Below are experts of layer 7 (counted from 0) of a mixture-of-experts language model. Rows are named router (the router's row for the expert), gate (a neuron's input weights, with its number), up (a neuron's input weights, with its number), down (a neuron's output weights, with its number) and show model dimensions 144-191. Each number is 128 + 24 x the weight over its row's rms, rounded and kept within 0 to 255.
Before each expert's rows: "comes before" lists some tokens at least twice as common just after its tokens as in all text; "comes after" lists some tokens at least twice as common just before its tokens as in all text. This comes from a sample of Wikipedia text that the model never trained on. Tokens count by the router's weight.

# expert 20
comes before: " of", ",", ".", " was", " in", "'s"
comes after: " the", " The", "The", " his", "'s", " this"
router [127  97 148 129 107 112 154 117 119 109 163 125 105 165 172 113 143 148 147 138 139 145 137 148 121 114 164  96 129 140 134 134 129 104 142 132 160 133 109 165 107 150 107 123 126 145 145 100]
gate0 [136 121 133 113 104  98 140 188 130  93 126 169 162 136 152 134 117  77 123 147  87 117 143 123  92 118 164 147 132 107 132 120 148 124 103 136 113 165 132 162 148  94 155 114 152 140 120 142]
up0 [178 100 149 118 113 121 107 112 112 119  84 138 131 174 167  84 123 133 129 118 125 108 145 150 139  92 157 117 168 144 176 168 134 110 112  99 111 160 147 130  75 151 114 140 151 159 124 166]
down0 [141 132 132 172 128 109 131 140 191 125 153 109 133  98 106 123 185 122 143 103 103 115 149 188 128 155  71 104 159 112  77 110 170 142 114 100 180 100 108 124 127 112 142 145 113  98 126 136]
gate1 [105 115 111 127 109 141 163 131 115 163  99 152 150 113 131 112  66 123 106 123 142 147 149 104 136 127 141 156 111 100 163 127 123 125  81 148 178  94 127  99 135 134  79 124 150  96 148 116]
up1 [168 122 117 152 147 119 124 136 146 101 144 126 150 112 118 174 154 130 134 136 133 128  99 204 141 120  58 145 118 139  98 103 106 130 110 128 115 138 142 147 117 127 123 158 159 135 120 111]
down1 [125 129 139 134 114 113 126 113 157 126 126 156 129 114 186 126 144 121 143  81 172  84  74 170 131 125 136 120 104 122 109 122 134 140 114 130 137  93 140  84 126 165 119 166 131 156 113 162]
gate2 [116 137 114 144 143 106 174 118 159 169  77 131 189 152 133 133 101 169 121 119 140  83 151 114 164 128 114 149 128 134  81 123 141 135 102 110 148 128 117 150 176 152 111  98 170 164 137 147]
up2 [110 122 105 122 124 139  96 111 153 113 117 109  81 116 119 133 125 117 105 155 136 162 140 152 103  87 121 123 129 113 138 123 124 157 139  93 125 108 150 128 101 120 128 105 137 158 129  94]
down2 [ 91 159 124 106 145 112 140 151 131 109 128 137 122  84 148 131 139  95 124 148 147 147 121 132 119 128 112 141 115 135 151 118 107  80 112 175 118 131 119 111 148 101 111 178 119 162 138  68]
gate3 [130 106 131 147 118 119 182 164 118 164  94 140 123 108 159  96 103 130 102 104  99 149 129 168 170 137 110 190 135  63  98 149 109 133 115 139 188 153 115 180 112 162 107 121 143 120 119 115]
up3 [145 125 143 172  94 113 108 121 112 126 141 115 140 101 113 132 146 109 124 138  78 104 130 159 147 131  96 117 161 133 107  96 105 109 102 105 101 152  94 138 138 156  97 146 121 103 165 134]
down3 [121 153 127 115 113 123 156 134 104  86 141 188 105 109 133 112 145 148 126 104 111 112 110 155  99 123  88 149 159 100  96 102 107 118 151 154 115 142 148 125 151 147 121 135 127  96 107 178]
gate4 [131 132 117 119 133 100 118 143 121 126 173 107 123 141 119 102  96 148 112 127 132 139  97 112  92 138 100 111 158 152 151 133 141 131 122 137 130 104 102 121 147 164 123 104 141 164 163 150]
up4 [119 130 132 113 131  97 146 149 154 167 124 144 114 122 178 165  97 135 109 150 138 120 124 161 112 165 156  83 136 171 174 158 134 118 126 131 105  89 107 120 123 158 124 142 146 160 139 145]
down4 [131 148 116 113 127 125 113 115 137 126 150 155 108 152  96 116 128 128 159 167 135  99 133 141  78 103 131 124 122 162 126 120 152  88 108 117  72 126  90 145 115 140 134 160 123 122 120 150]
gate5 [105 117 140 127 127  80 136 113 130 116 164 161 153 112 135  74 125 108 116 138 109 124 141 133  89 136 153 129  88  95 110 149 146  81  94 100 115 108 115 149 178 130 101 115  80 126 157 106]
up5 [107 115 138 134 104 147 107 127 119 118 198 137 149 110 137  71 150 117 115 135 101 110 172 137  85 144 141 122  94 113 176 133  96 124 101  88 140 131 107  99 118 186  61 123  72 150 120 117]
down5 [132 142 144 132 163 151 123 126 142 146 127 115  94 127 138 177 159 117 125 118 125 143 138  91 149 148 135 103 159  85 148 136 126 120 126 110 127 104 115  94 155 147  78 122 164 116  87 147]
gate6 [ 89 141 137 109  92 131 114 139 161 157 114 141 125 174 163 155 104 158 116 107 132 149 122 207 116 147 153 100 143 126 148 139 101  98  99  72 124 109 110 158 102 161 120  98 148 138 102 169]
up6 [101 147 112 147 187 115 130 141 117 132 124 170 130 105 135 132 119 147 153 107 122 130 117 108 131 121 134 128 128 128 122 133 133 132 158 147 108 175 112 122 165 119 103  94  95 123 150 135]
down6 [148 158 113 130 105  83  53 125 137  56 126 143 129 129  94 109 146 119 187 132 103 129 107 107 118 118  99 127 104 175 102 118 107 143 152 151 148 134 138 170 135 133 112 124 112 136 121 133]
gate7 [148 116  93 145 113 115 153 149 147  88 120 119 147 117  93 157 115 135 192 144 114 140 135 163 113 130 163 124  99 122 109 131 137 169  85 146  97 133 158 108 120 132 123 143 133 133  84 110]
up7 [ 96 171 160 108 109 125 135 134 125 143 137 117 110 135 126 144 128 125  80 127 108 141 141 155 140  89 136 122 138 148 158 136 140  69 161 148 114 153  79 150 107 111 159 122 127 110 141 151]
down7 [ 97 118 109 117 134 103 105 178 130 181 129 141 127 121 135 127 153 119 108 168 131 130 106 155 100 113 156 142  84 133 100  83 147 125 131 112 142 147 156 145 153 136 102  82 129 175 116 120]
gate8 [125 143 115 171 136 122 154 129 121 141 139 132 171 162 131  91 163 152 112 109 131 126 128 140 127 149  58  98 146 145 116  88  96 139 122 103 142 156 121 147 135 116 155 110 119 149 145  86]
up8 [137 120 156 160 103 112 117 127 122 125 131 140 151 133 167 120 143 139 117 137 176 131 102 166 142 142 122 119 122 126 125 104  99 120  83 129 120 138 136 193  89 118 178 101 121 193 142  75]
down8 [156 158 121 113 130 157 120 132 136 106 137 133 181 109 129 130 155 118 150 129 159 153 136 152 102  94 111 128  82  85 100 136 126 145 162 156 103 101 112 135 137 126 156 122 132  69 165 105]
gate9 [118 135 148 104 132 103 125 112  81 135  82  87 124 144 152 145  87 123 103  97 121 119  76 143 124 137 133 133 150 171 140  94 101 147 129  89 119  95 130 158 110  97 118 151 113 133 126 171]
up9 [118 130 150 122 105 105 118 142 109 127 113 135 133 168 149 126 126 102 122  99  98 148  87 138 145 158 137 113 144 179  97 104 128 136 107 138 130  96 158 131 143 108 110 117 136 139 145 137]
down9 [166 130 122 139 136 121 107 120 104 133 113 102 111 113 122 139 140 140 117 109 122 166 125 140 177 148  81 137 149 160 122 105 113 121 128 110 147 157 108 111 122 141 134 146 121 192 118  97]
gate10 [178 136  97 180 120 138 130 117 160 130  95 169 116 136 120 124 175 142 107 123 171 101 106  97 140 143 172 120 108 163 119 115 165 138  93  93 135 112 132  91 151 149  96 131 139 137 130 113]
up10 [118 116 127  73 119  84 155 137 130 126 129  98 136 159 115 126  99  48 121 142 116 125 149 132  98 154  76 146 143 120 113 142 153 107 144 148 117 123 129 146 117 126 142 149 106 122 137  65]
down10 [118 139  96 111 125 116 149 121 121  99  69 150  63 142  80 113 106 133 134 144 133 111 145 146 122 143 104 150 161 107 148 188 124 137 143 135 106 153 127 126 136 141 145 112 138 144 155 126]
gate11 [132 151  96 138 123 110 137 134 157 164  72 129 121 165 125 138 146 109 172  82  91 130 118 127 105 123 132 100 114 143 119 134 171  96 116 165 158 108 141 120 158 135 146  98 128 163 139 126]
up11 [156 115 118 110 121 162 129 113 145 134 154 143 173 137 152 101 161 149 142 140 138  88 111 152 172 140 119 146 178 113 149 133 132 131 150 139 150 125 148 108 111 127 116 116 119 135 115 121]
down11 [116 151 107 134 152 133 136 140  91 103 111 135 132 121 116 152 106 110 146 161 109 116 111 152 127 135 134 123 102 158 154 139 126 127 145 170  83 102 117 105 134 141 137 138 129 135 171 135]
gate12 [127 109 167  96  92 119 155 136 123 122 145 153 142 142 125 100 138 159 141 125 137 110 125 120 124 124 141 113 144 141 129 174 139  86 140 174 121 105 139 121 113 127 116 147 106 169 121 121]
up12 [144 138 124  99 177 114 122 135 106  88 204  95 148 126 132 162 149 149  92 129 137 170 111 136 142 114 173 131 111 157  98 114 104 140 116 167 117 171 124 107 113 162  72 140 101 113 130 128]
down12 [116 146  94 152 139 118 148 126  98 177  91 121 110 120 118 157 136 115 102 169  72 135 123 121 123 175 115 165  95 170 165 114 106 145 114 153 125 139 106 132 130 112 137 119 140 153 138 131]
gate13 [ 93 128 145 149 123 107 159  93 113 106 157 101  58 171 131 136 140  77 146 131 101 170  92 138  95 127 164  92 145 159 122 152 131 118 107 118 180 159 151 129 128 150 124 106 169 124 104 114]
up13 [138 155 130 118 144 153 116 146 101 107 156 103  91 134 104 135 171 115 125 134 115 127 118 132 111 160 107 154 129 166  67 108 159 156 136 103 167 155 125 112 127  73 203  85 121 152 140 165]
down13 [144 133 115 119 118  99 128 125 181 143  87 138 139  91 156 119 156 135 138 155 122 133 125 120 194 120 133 123 142 118 134  57 124  87  96 137 118 117 113 122  88 146 117 150  99 176 115 103]
gate14 [119 129 153 169 116  88 116 147 122 150 183 149 114 136  70 169 141 106 132 106 119 172 126 135 119 111 101 146 150 113 109 141 111 117 127 117  93 131 104 129 147 100 132 118  91 142 116 158]
up14 [157 138 131  91 111 128 155  94 152 194 116  96 139 113 143 111 130 125 152 145 140 120 115 138 115 126 128 123 105 139 147 146 159 118 137 129 107 116 151 141 145 113 107 120 137 145 130 111]
down14 [131 144 151 114 169 121  84  79 104 161 144 120 137 128 160 112 141 161 132 137 120 135 176 134 151 122 114 119 125 125 160 106 141 170 151 103 119 134 116 109 157 103  95 113 133 166 139 104]

# expert 50
comes before: " of", ",", " and", " in", "\n", " for"
comes after: " a", " and", " an", " as", " American", "'s"
router [107 102 147 117 106 106 125  93 105 120 119  83 115 123 167 118 152 149  95 125 158 116 146 128 111 104 147 109 134 120 130 126 134  77 158 102 149 128  90 147 150 136 122 123  84  89 145 101]
gate0 [132 102 110 107 112 108 153 125 103 127 139 146 147 146 107 122 103  93 123 146 155 116 191 149 106 120  94 119 138 133 107 134 133 130 136 123 140 124 135 117 111 111 143 139 102 177 106  82]
up0 [131 139 125 126 128 127 140 141 102 144 131 138 138 151  94 140 115 147 115 153 150 116 158 149 144 147 127 111 172 122 115 112 139  88  96 125 129 127 113 115 129 127 152 170 130 144 151 112]
down0 [116  94  94 116 122 130 154 181  97 129 146 104 125 131 107 121 102 160 131 134  92 119  95  82  61 115 116  88 140 106 116 126 152 119 131 137 112 151 131 166 120 142 113 133 123  88 112 102]
gate1 [101 151 118 120 110 160 138 104 120 144 107 138 111 121 127 130 146 143 138 113  90 124 173 121  80 120 135 137 145 133  87 109 168 146 153 143 134 168 108  80  85 144  91 113  76 113 189 104]
up1 [161 109  96 144 134 106  99 173 140 110 115 140 179 121 142 148 109 103  87 147 169 141 115 136 146 116 110 137 108 116 153 151  87  98 118 149 122  85 148 188 118 121 145 111 170 149  99 122]
down1 [104 154 140 130  80 135 109 129 125  85 156 115 104 176 153 177 160 160 129 129 161 112 136 138 112 122 119 130  97 118  92 122 121  88 137 170  99 135 130 116 117 128  94 109 108 105 126 124]
gate2 [181 156 144 168 120 116 108 137 181 112 122 138 145  67 102 127 124 122 103 110 154 155 123 127 103 121 159 174 169 161 135 131 112 162 127  91 118 149 116 124 143 103 154 140 127 123 153 123]
up2 [148 156 130 176 112 123 127 120 119 110 113 145 125 161 117 150  94 126 109 113 149 133 110 107 117 141 181 121 133 108 210 133 131 109 134 137 164 104  99 143  78 138 122 116 125 131  53 142]
down2 [ 98 129 133 186 105 134 135 137 100 169 126 130  98 133 157 118 111 132 137 149 152 174 135 125 133 102 167 158 137 144 161 111 136 154 127 123 119 124 109 106 141  80 116 112 150 132 107 105]
gate3 [173 162 124  87 125 116 170 184  90 118 148 165 128 113 165 119 138 135 137 133 100  90 102 121 137 133  92 174 147 102 123 159 126 127 115 104 113 137 135 130 167 102 135 133 142 115 146 119]
up3 [144 137  71 124  96 129 100 108  98 155  84 159  84 160 119 114 113 120 128 178 156 129 135 185 147 167 117  65  90 133  72 176 123 112 149 121 124 108  66 127 141 135 134 113 141  84 129 145]
down3 [130 103 113  74 153 121  90  99 157 132 112 110 133 116 145 150 152  96 133  90 157 120  93 204 119 141  81 132 143 133 116 132 160 141 124 119 107 137 106 147 124 130 144 110 107 131 149 136]
gate4 [123 117  68 153 139 136 147 108 145  81 133  91 121 135 123  97  97 153 112 115 113 157 116  89 139 138 158 101 132 124 147 150 141 117 132  67 129 133 129 156 144 130 119 126 108 105 144 130]
up4 [132 161 121 185 139 142 129 152 133 160  75 123 116 100  81 147 167 122  94 117  98  96 147 177 148 143 129 167  66 123 114 124 102 124 109 152  86 148 102 129 118 145 154 132 104  97 135 133]
down4 [157 138  47 107 118 168 108 111 110  78 144  97 114  97 156 131 112 117  76 172 163 152 106 102 147 135 128 143 152 143 138 113 150 103 140 116 152 137 151 149 116 104 157 125 116 121 143 129]
gate5 [113 107 126 122 122  57 155 100 141  82 113 102 129 109 159  98  67 135 108 124 158 135 134 139 119  81 126 156 128  99 107 138 162 131 147 129  95 121 142 148 147  95 138 105 113  88 153 123]
up5 [160 121 167 164 140  92 156 143 120 132 137 118 110 160 136 107 119 141 131 100 127 113 109 131  83 124 114 118  99 148  91 140 101 143 129 134 107 153  74 100 103 111 108 132 144 167  95 124]
down5 [159 113  78 109 113 131 126 147 152 139 128  89 143 101 135 165 123 120 127 124 161 141 121 132 122  94 131  96 109 117  97 143 148 114 122  98  86 127 119 135 118 133 149 138 130  56 131 114]
gate6 [126 131 131  92 110 135 132 104 114  81 155 127 120 123 134 120 138 157 128 148 117 156 146 155 122 166  77 109  97 107 106 164 167 137 162 103 145 124 123 144 122 132 117 106 152 178 122 102]
up6 [131 125 111 109 107 134 129 145 115 129 155 141 122 121 144 134 158 139 181  59 107 138 133 144 129 158 145  91 132 115 140 159 139 146 144 115 135 140 129  94 135 100 152 119  87 144 130 102]
down6 [141 117 138 126 134 149 109 148 108 123 132 146 107 151 120 106 125 121  96 130  87 151 158 143 154  77 113 134 165  87 151  61 164 109 135  93 120 143  80 126  97 118 124 106 106 153 132 104]
gate7 [150 118  92 124 155  98 114 100 105 109  89 107 125  88 121  96 117 153 151 139 115 134 117  62 117 113 110  90 118 170 130 177 139 124 148 151 118  73  97 156 139 128 138 123 123 131 140 137]
up7 [110 125 141 151 122 122 143 170 102 112 132 155 110 197  94 108 141 140 138  90 154 110 141 176 112 136 158 157  94 108  89 108 134 143 133 137 140 154 128 121 108 109 121 140 160 123 115 150]
down7 [140 122 113 123  97 117 106 129  76 156 127 136  87 117 106 157 134 139 133 196 120 119 200 128  66  96 128 125 142 126 129 144 133 129 142 156 148 147  86 130 118 184  91 103  84 130 111 181]
gate8 [109 109 144 114  74 131 138 145 145  97 113 144 140 154 101 118 102 160 115 139 136 159 128 137 153 110 160 104 146 154 105  99 107 110 142 152 158 131  83  90 111 103 141 158  95 107 146 139]
up8 [110 139 193 129 125  92 125 100 156 106 192  86 128 147 114 107 144 123 105 142 115 119 120 112 149 142 115 130 147 124 137 144  95 103 105 127 129 123 117  93  97 108  84 108 148 169 132 151]
down8 [139 115 138 118 179 141 120  92 115 186 137  69 118 170 113 141 138 147 110  75 104 153 200 131 131 135 115 129 157 103 106 153 151 149 135 106 128 127  80 151 118 116 107 116 143 138 124 127]
gate9 [126 101 153 107  99 128 121  99 102 104 100 142 131 114 136 124 106 179 103 116 166 108 123 117 114 113 130 113 160 129 144 176 141 119 144  79 137 177  93 126 174 160 154 111 106  72  88 108]
up9 [120 153 120 168  80 118 152 103 108 109 115 117 128 100 139 112 150 134 118 145 136 131  94  98 122 124 144 165 155 132 125 171 102 155 170  90 157 167 146 105 127 150 121 164 126 104  97 113]
down9 [125 100 128  90 122  95 154 133 127 120 152  95 129 158 114 116  94 143 143 131 134 119 109 134 143 111 111 128 100  87 137 145 159 117 156 143  74 144 135 136 121 151 139 128  98  94 165 153]
gate10 [124 126 136 108  70 107 162 138 138 147 117 140 123 113  95  97 111  95 154 170  78  96 175 156 113 134  64 125  91 123 133 150 114 132 131 133 125 127 136  83 143 111 148 104 150 113 146 147]
up10 [149 152 102 113 160 113 104 139 167 128  98  78 120 115 100 118 108 165 152 136 150 127 109 140 109  98 143 154 115 101 115 132 158  99 133 150 123 162 169 158 161  98 167 144 122 110 137 134]
down10 [125  98 127 113 206 130 124 117  73 120 110 158  92 118 121 148 109 101 106 112 137 137 153 122  90  88  93 147 132 116 122 155  90 127 123 120 128 105 143  90 113 119 148  94 153  85 134 178]
gate11 [131 138 133 119 135 130 158 108 117  95 156 143 119 112 149 137 151 119 150 158 161 151 119 130  78 130 143 132 112 139 152 159 103 138  90  95 139 121 126 134 135 128 125 100 100 133 145 112]
up11 [137 163 128 141 149 133 178  97 108 120 160 135 133  99 131 116 126 107 137 159 153 132 107 114  71 122 151  97 102 113 114 114 107 116  95 104 134 104 122 112 126 127 113  69 104 107 120 117]
down11 [163 167 111  77 156 113 153 153 122 109 106 149 105 114 113 139 140  83 110 150 144 117 127  98 152 129 145  86 119 148 127  94  90 131 104 181 125 166 107  97 109 173 106 106 124 148 117 146]
gate12 [136 132 128 107  76 133 109 105 124 123 149 151 137  91 147 136 147 127 135 120 156 155 166 124  86 121  69 135 128 147 110 133 113 153  77 119 155  85 181 158 104 132 141 104 123 137 141 127]
up12 [129 132 103 122 110 100  80 169 115 119 108 187 131 117 131 142 137 139 124  72 145 101 122 103 125 132 139 118 134 124 122 122 140 156  96  86 174 152 159 158 115 119 149 102 181 151 117 148]
down12 [112 138  88  87 150 160 105 113 107 144  94 113 157 171 119 122 179 127 121 161 140 127 138 106 138 133 142 157 142 165 142 111 160 133 141 123  52 105 126 118 103 104  74 117 122 131 119 128]
gate13 [153 121 157 110 122 130 154 110 165 102  68 104 139 110 125 174 110  83 102 107 146 132 125  82 120 109 126 146 127 172 117 124 129 109 138 138 121 193 139 124 125 117 141  92 134 127 132 186]
up13 [136 151 144 127 133 116 110 121 149 123 144 132 138 161 131 123  73 154 125 158 146 141 111 169  94 122 136 156 181  83  84 151 126 146 123 132  93 156 159 116 155 117 142 168 112 125  75 121]
down13 [137 164 124  72 111 160 140 152 135 137  80 117 140 114  98 133 118 108 103  86 121 162 122 120 141 135 110 147  96 145 148 128 149 175 140 168 124 111 143 110 119 124 137 151 122 117 115 125]
gate14 [135 153 184 123 173 105 125 152 160  91 122 144 142 158 166 105 131 102 123 134 122 112 148 136 112 100 141 145 139 137 153 120 152 109 164 161 143  94 119 103 135 106 106 130 131  87 133 146]
up14 [133 149  99 131 132 119  98  85 116 133 144 123 128 160 122 130 134 160 149  95 172 130 126 133 143 186 125 139 133 107 148 113 129 119 112 130  97 175 170 131 176 123 168 120 106 172 121 136]
down14 [115 106 144  89 137 112 143  95 137 114 102 137 158 125  98 116 158 174 135 113 128 141 149 160  92 122 145 114 128 133 138 131 110 116  99 142 164 140 143 116 165 128 112 149  63 127 150 148]

# expert 28
comes before: "==\n", "\n", "==\n\n", " ==\n", ":", " of"
comes after: "==", " in", "\n\n", "===", " and", " for"
router [ 82 131 143 187 131  99 148 122 114 110  90  93  95 172 116 109 143 157 143 129 134 105 147  74 130 119 136 115 124 144 118 139 135 122 151 110 165 143 130 116 127 142 104 101 125  93 172  78]
gate0 [108 181 108 115 126 159 160 132 130 110 147 134 123 157  92 130 148  94 134 163 103 109 119  91 113  83 110 145 108 116 129 142  93  86 147 108 118 130 177 134 155 116 118 119 103  99 112 151]
up0 [130 132 110 106 140 121 125 168 125 102 139 102 123 152 109 126 134 153 153 136 126 157 114 101 157 109 142 112  96 158 120 120 131 120 151  97 117 125 162 147 138 135 171 160 121  86 158 107]
down0 [125 140 141 155 150 116 144 139  55 127 166 105 127 157 110  98 121 162 134 102 117 132 122 169 141 134 117 133  96 110 118 126 130 128 130 109 187 160 157 115 165 161 132 112 123 143 105 131]
gate1 [ 99 130 140 153 105  98 170 118 109 101  95 149 197 173 118  93 106 166 182 174 137  85 136  74 119 124 138 130 138 124  93 112 124  81 104 183 134 119 116 129 148 128 116 156 101 145 173 121]
up1 [100 137 123 153 117 154 139 114  90 132 156 165  97 139 120 140 146 108  69 173 128 128 141  91 136 142 159 109 120 108 124 138 127 160 177 132 154 144 106 112 166 122 141 121 128 147 128 150]
down1 [136 100  81  92 100 154 139 132 164 110 139 140  81 109 118 119 128 114 120 126 104 164 154 132 120 178 135 112  87 160 142 143 103 105 158 108 122 121 143 117 134 137 116  98 150 132 138 158]
gate2 [108 111 125 140 114 141 170 110 132  94  71 110 112 118  74 168 144 140 126 153 111 123 157  91 120 132 145 117 148 163 148 120 133 116 146 123  72 156 118 117 135 133 138 120 149 168 134 125]
up2 [153 125  85 111 142 145 142 109 149 148 156 110 142 144 186 103 134 123 138  81 110 118 121 112 107 123 133 128 120 135 109 116 140  75 151  90 102  82 119 125 124 109 173 131  99 142  87 126]
down2 [149 136 129  78 117 110 130  80 120  95 100 112 119 109 143 178 114 127 143 157 128 139 145 151 118 123  68 144  95 104 169 154 144 163 123 100 119 128 151 138  81 125 130 145  98 169 123 124]
gate3 [112 105 134 120 106  97 127 105 129 113 135 140 120 169 101  97  97 149 146 114 125  79 154 151 125 147 114 141 146 181 114 125 157 142 140 122 111 118 144 116 106 143 127 129 146 125 172 121]
up3 [100 155 136 104 160  88 124 142 143 129 133 128 155 126 124 112 132 162 130 122 147 114 119  92 127 140 127 122 123 111 135 109 158 108  77 136 161 141 158 139 109 120 128 115  89 191 167 103]
down3 [119 101 109 140 129 115 149 161 150 156 118 119 121 113 130 129 104  57 153 159 123 133 139 105  74 137 124 131 143 129 150 157 102 153  72 120 110 142 125 115 103 135 131 141 116 139 136 140]
gate4 [115 111 117 150  78 100 131 106 104 126 114 150  96 146  86 145 134 129 117 111 136 117 112  70 115 135  99 116 147 119 130 111 150 182  86 136 143 110 194 111 140 120 130 112 151 136 117  86]
up4 [144 168 159 140 158 109 142 120 142 161 122  97 148 119 131  90 133 118  80  76 143  80 156 132 122 114 117 115 118 119 120 118 129 151 126 118 117 102  98 130 142 121 100 140 106  90 124 149]
down4 [126 128 141 144 142 123 136 124 191 107 151 157  89 139 151 158 144  83 130 163 133 110 179 112 118 160 119 112 125 144 124 161 118 127 114 124 128 188 112 133 128 159 132  99 141 112 148 133]
gate5 [175 105 122  87 105 119 130 126  87  91  98 122 120 176 157 158  85 110 122 145 109 113 132 101 111  72 133 147 161 172 122 111 114 115 112 121 133 107 215  97 138 129  81 143 139 119 100 133]
up5 [147 142  93  85 132 145 116 121 124  72 111 132  90 192 111 152  89 126 163 132  98 141 120  88 103 110 123 163 125 177 135 155 124 123  90 112  95 132 181 100 133 137 108 149 129 133 133 162]
down5 [116 138 134 117 134 165 158 135 120 157 119 117 189 128 130 125 109 163 177  99 136 111 141 124 131 133 101 176 133 166 108 158 167 109 157 103  78 140 126 121 138 131 106 108 154 189 127 162]
gate6 [135 106 114 173 139 105 160 126 118  93 140 114 142 148 102 110  95 136 127 114  85 136 147 113 121  88 121 149 153 117 125 103 104 148 127  81 107 134 103  95 118 133  89 153 118 110 132 115]
up6 [107 110 141 154 122 143  78 121 118 124 112 121 140 120 128 152 119 147 153 138 149  99 105  78 137 139 114 135 157 149  94 125 120 151 102 141 146 112 123  95 131 143 115 140 109  91 161 125]
down6 [137 117 109 146 134 139 101 166 176 131 152 107 130 154 131 141 132 173 124 136 132 104 137 128 199 162  89 123 141 134 164 137 134 143 129 137 122  91 117 123 165 132 131 139 138 144 139 148]
gate7 [ 98  84 118 146 126 103 144 175 154 100 115 100 171 168 115 106 137 149 131 119 110 132 104 177 158 106 128 146 146 174 100 166 112 150 152 156 136  99 152 133 130 117  95  72 137 131 109 120]
up7 [177 125 129  99 128 106 108 137 150  84 132 150 144 118 124 132 133 127 169 152 119 138 139 130  84 128 104 127 166 139 143 122 139 152  71 109 127 128 125 116 142 113 162 133 148 156 128 120]
down7 [129  86 120 101 117 129 113 121 127 128 145 129 145  99 120 164 136  95 102 131 111 164  86 166 137 123 118 114 159 116  94  88 100 131  89 153 164 115 162 144  65 118  97 151 136 140 123 118]
gate8 [113 134 185 146 154 117 160 114 116  98 136 126 131 138 167 155 130 117 155 122 137 115 144 103 163  79 121 113 166 105 128 103 126 122 145 143 185 145 128 121 168 146 146 121  98  87 133  73]
up8 [110 109 150 133 171 140 113 100 148 127 183 117 153 115 126 168 122 124 120 133 176 115  88 101 129 125  81 124 129 134 129  83 144 163 151  85 137 106 158 113 129 148  97 119 155 144 179 135]
down8 [139  67 158 143 169 146 136 158 111 136 122 120 116 109 161 116 136  43 101 126 147 139 150 125 107 122 149 139 123 150 151 142 127 141 106 147 105 162 118 132 135 118 107 135 113 144  95 133]
gate9 [141 108 131 152  92 112 130 145 126 133  68 153 116 163  81 124 127 100 104 109 123 121 153 132 144 105 172 136 119 140 102 140 162 139 147 142 121  92 124  91 143 112 118  75 127 147 108 118]
up9 [105 109 118 137 125 150 127 126 116 156  74 106 125 181 121 160 137 140 132 125 117 141 162 122 149 132 118 134 150 149 100 149 141 141 156 129 161 130 115 118 121 115 119 108 103 182 111 107]
down9 [114  95 107 103 101 163 158 162 116 130 136 196 128 110 123 125 149 127 119 170 122 117 102 161  99 116 101 134 172 132 169 131 100 130 124 164 177 156 152 126 151 143 142 115 122 124 124 141]
gate10 [124 121 128 153 139  83 153 119 147 100 135 182  83 123 125 129 126 168 143 132 144 126 198  93 118 153 118 126 100 117 146 103 157 123 144 154 139 131  67 103 103  77 108 136 140 149 139 110]
up10 [130 149 133 127 109 167 120 165 122  90 163 127 148 187 152 141 123 172 142 138 128  66 170  87 146 117 101 149 109 107 125 123 136 166 143 139 132 136 123 147 111 159 174 141 124 111  91 102]
down10 [134 113 135 114 118  81 101 131 154 116 126 120 154  98 164 128  92 128 126 130 138 122 159 109 157 187 105 157 124 122  71 148 145 102 118 108 131 147 152 104 166  77 111 136 113 135 157 111]
gate11 [156 157 134 140 134  82  70 170 161  85 114 169 104 108 149 165 126 132 139 141 122 197 110 159 156  82 142  64  77  83 126 120 133 129 127 134 121 121 129 112 119 121 131 119  81  95  81 111]
up11 [111 150  64 134  96 115 133 120 117 146  76 146 150 141 155 151 142 163 124 114 140 153 123  56  87 142 104 122 169 138 118 173 126 163 128 149 114 158 117 133  90 113 114 139 171 122 127 142]
down11 [137 112 120 108 140 130 153 141  72 122 126 108 115 115  58 107 136 130 125 176 104 116 100  98  96 171 136 124 153 137  94 114 167 157 133  92 138 100 142 126 146 100 112 132 144  95 148 165]
gate12 [123 137 170 160 146  89 151 128 108 106 101 147 100 139 120 167 123 123 133 110  83 107 170 125 104 113 158  89 113 131 146  96 148  97  88 110 149  85 118 133 152 159 111 135 130  77 132 168]
up12 [117 136 115  76 117 177 137 110 129 125 185 141 153  92 153 101 116 129 124 101 123 158 119 165 117 125 113 144 129  99  73 156 115 123 139 128  97 142 142 153 107  89 121 119 103 157  88 151]
down12 [130 128 131 126 137 149 108 147 156 127 164 161  79 159 122 147  83 168 108 150 101 142 111 162 106 117 107 111 127 164 143 140 110 137 130 100 165  97 163 124 128 136 127 106 132 111 163 143]
gate13 [170 134  87 110 115  93 126 144 117 123 101  98 148 114 126 178 131  96 116 118 162 141 126 115 170 101 125 107  97 109 144  97 166 149 155 146 104 123 122 109 127 125 128 131 135  76  90 111]
up13 [ 97 154 167 110 154 140 132 125 165 158 168 170 102 113 161 124 137 152 174 126  73 108 108 144  76 149 152 128 131 111 121 167  84 116 133 130 109 108 144 145 167 131 105 119 130 171 142 161]
down13 [150 135 165 132 134 145 152 137 186 114 144 141 163  80 115 173  86 111 120 112 149 123 125 162 183 111  89 106 106 130 108 141 115 136 127 155 117 164 135 121 158 136 117 165  91  96 101 152]
gate14 [128 128 122 146  82 106 148  94 133 144 136 100 102 159 147 118 144 130 125 145 140 130 112 108 126 103 112 103 170 104 134 142 122 110  63 115 124 104 160 124 148 133 168 124 102 164 128 153]
up14 [138 181 112  98 179 140 135 135 139 153  99 171 130 135 169 139 123 133 129 127  71  92 131  91 110 133 142 156 123 108 136 129 121 100 136 158 179 143 124 186 152 116 169 152 119 177 126 132]
down14 [116 120 161 174 126 136 119 138 126  76 121 138  91 170 103 114 130 135 165 101 121 111 122 168 105 131  92 151 137  74 121 146 128  98 171 144 133 139  91 169 155 151 128 152 145 123 108 108]